Below are experts of layer 4 (counted from 0) of a mixture-of-experts language model. Rows are named router (the router's row for the expert) and show model dimensions 192-255. Each number is 128 + 24 x the weight over its row's rms, rounded and kept within 0 to 255. Numbers have three digits each.
Before each expert's rows: "mostly gets" lists some tokens that are sent to it at least half of the time; "comes after" lists some tokens at least twice as common just before its tokens as in all text. This comes from a sample of Wikipedia text that the model never trained on. Tokens count by the router's weight.

# expert 30
mostly gets: " town", " man", " community", " group", " development", " city"
comes after: " the", " a", " The", "The", " their", " an"
router:115131155114153140108135106169109127121153175175091101103150164134114127123166132143093129142100139113137102116169115114145109124084170136146145140150141174173149122112117138130136128142144133

# expert 39
mostly gets: " China", " Paris", " France", " Sweden", " Italy", " Candidate"
comes after: " |", " the", " a", ";", " &", " as"
router:143159128124137120120138108148156102091160140112111111159139105154088134109131125133097145128109147105101114145174136100107092150130142159160142151128113171160127123104109135167149115138135195

# expert 37
mostly gets: " Car", " P", " D", " C", " Br", " Sc"
comes after: " |", " the", ",", ":", "-", " of"
router:148140151106117105076140114134142096182141110165135101156141134155112134112122088130048151155124157137069113130120134101110116143080147175157135139190149148143140133120130169139152114157161131

# expert 10
mostly gets: " |\n", "|", "===", ")\n", "\n", ".\n"
comes after: " |\n", "\n", ")\n", "%", ")", "2"
router:127124116121117180099142116128110114176159132114121121104130091185103132123129108150084137136081128155110152117110139106122128133141146151157137109117137135143111096120123116114129095117122127

# expert 38
mostly gets: " some", " many", " these", " all", " several", " various"
comes after: " of", ".", " and", " in", " with", ","
router:112142142106153148107147124147124106146142146132103120142162081165088151120157083138103140146121138148076112120125145092124104146127151143163138110163104160084150119116117151141151123133141120

# expert 13
mostly gets: " York", " North", " States", " South", " West", " California"
comes after: " in", " New", ",", " of", " United", " South"
router:144146125117160142096139116109109095135144181156128098085153147142111160124122119149122135125103122109147148112163141105111085118091148145140169156124133154155105102119108156107106119123141159

# expert 46
mostly gets: " film", " music", " song", " species", " album", " information"
comes after: "-", "==", "\n\n", " a", ":", "Personal"
router:108120155125150134102184113154099123091141190137127087101129151170145134116171129167119145106101119156116149141153140099122088139101135120139124131115135190151176094111085115138109115120147110

# expert 28
mostly gets: " trans", " rec", " disc", " used", " cur", " based"
comes after: ",", ".", " and", " was", " is", " are"
router:099140134113080112100120117159108112127148159106121117166130139156071141123102147134086155160107150143114139087163137095103110170139166139160138116175124154165163125116109144124131127197103171

# expert 36
mostly gets: " used", " released", " played", " won", " made", " served"
comes after: " was", " to", " he", " and", " is", " also"
router:158158126117137186113151118150071136125124136146133062110157138142123111130133117159120144152117130144148132120110135122108131163121171115142122168066115153159145122102098122140141129167117158

# expert 15
mostly gets: " years", " century", " year", " million", " months", "-year"
comes after: "201", " ", "200", "202", "199", "198"
router:128145096136176126099145091193110128106157167113126115123154133156124173142149165133126149113105161159139136119088139103120116160129156140161132146132092153101111087123138145133133108107103148

# expert 0
mostly gets: " Chevrolet", " Open", ">", " Best", " ISBN", " #"
comes after: " |", " (", ";", ")", "\"", " on"
router:095146155120124128088130120171110095120157114129071111133107117157108146139115112132093147140115141112061113069119140115109116150145149141149142079144132144185126135124112138164114115183121175

# expert 34
mostly gets: " ", " −", " +", " —", " ±", " €"
comes after: " |", "|", ";", ":", " /", "1"
router:147152126136114120126146128151126126132148162179122112111154181140103128096129149152071128159125158115086145124169182122099106133117166111154132120158104130151137118121131128151134138156149128

# expert 20
mostly gets: " the", " his", " a", "The", " this", " their"
comes after: " of", " the", " in", " for", " at", " to"
router:102155111105142120124167100150076103140156178151138123094153115135126146163126133153133166114068173129125153109114129110132083150119170152164151115116107167124139094127123113143097101118118138

# expert 32
mostly gets: "ip", " Eric", " Joe", "----\n\n", "ox", " Stewart"
comes after: " ", ".", "-", ":", " L", " K"
router:135149129121145138124146091139119093126157129119107106105128152167101147117099085152102150160100133082167111096105150110109095165129139156153144171170081164111158124098113135163101097156132130

# expert 19
mostly gets: "°N", " |", "″N", " —;", "',", " ENG"
comes after: "0", "1", "2", "3", "4", "5"
router:127139117134108124144154113127147091134153100129150125155122118150090140136128089110055148114125134134101145130124126066127104145130194147148167118118115160144148106117134175100134113167143117

# expert 4
mostly gets: "201", "202", "199", "198", "–", "196"
comes after: " ", " in", "|", " October", "In", " May"
router:150153131123130143110136102157106123122158133137128093148142151150112135136130134135086115138121163118141135104077177084113120138099130124151140123146161142135145099120110120115130107120114129

# expert 9
mostly gets: ".\n\n", "===", "==", "\n\n", "==\n", " |\n\n"
comes after: ".\n\n", " |\n\n", "\n\n", " is", ")", ")\n\n"
router:153135131091099130113171113144107118137157145148141115097144139181143157093147085150081101183101141144097066106102161114106120136081126164152153111174120122128135074130076140156154114156128151

# expert 14
mostly gets: " World", " House", " National", " Team", " Party", " Church"
comes after: " the", " The", " National", " of", "-", " a"
router:130141164075095134100164131127124148106154171137129120160113143137124125149125114150118165138089155187110104114145142109115113148112144184148152156068144167129156113117127143123113117118122141

# expert 47
mostly gets: "000", "100", " km", "52", "32", "41"
comes after: " ", ".", " (", "–", "200", "201"
router:114124132113156130127146110182120105171157175134155097127184100131095142115129112124127154137104156125101154150098140118134117156123128137159122117164098153142130089109110099175134116121116098

# expert 12
mostly gets: ";\n", "°N", " ==\n\n", "==\n\n", "=", "See"
comes after: "\n", ")\n", ".\n", " |\n", ";\n", "-"
router:125133139096102139101160113170094111122137135104173137086114121190163120114119149148127136141095140124100109106098138120102118129122140171122162128125132124143136101112094106100102111140113109

# expert 41
mostly gets: "201", "202", "200", "199", "196", "198"
comes after: " ", ".", "–", " (", "′", "°"
router:113132122112135116122180119167135132150158154129156125152114128130103118104140093114122155164124172121111173109085162129116081143131123133153124105145108174156128095076121115143169117136132098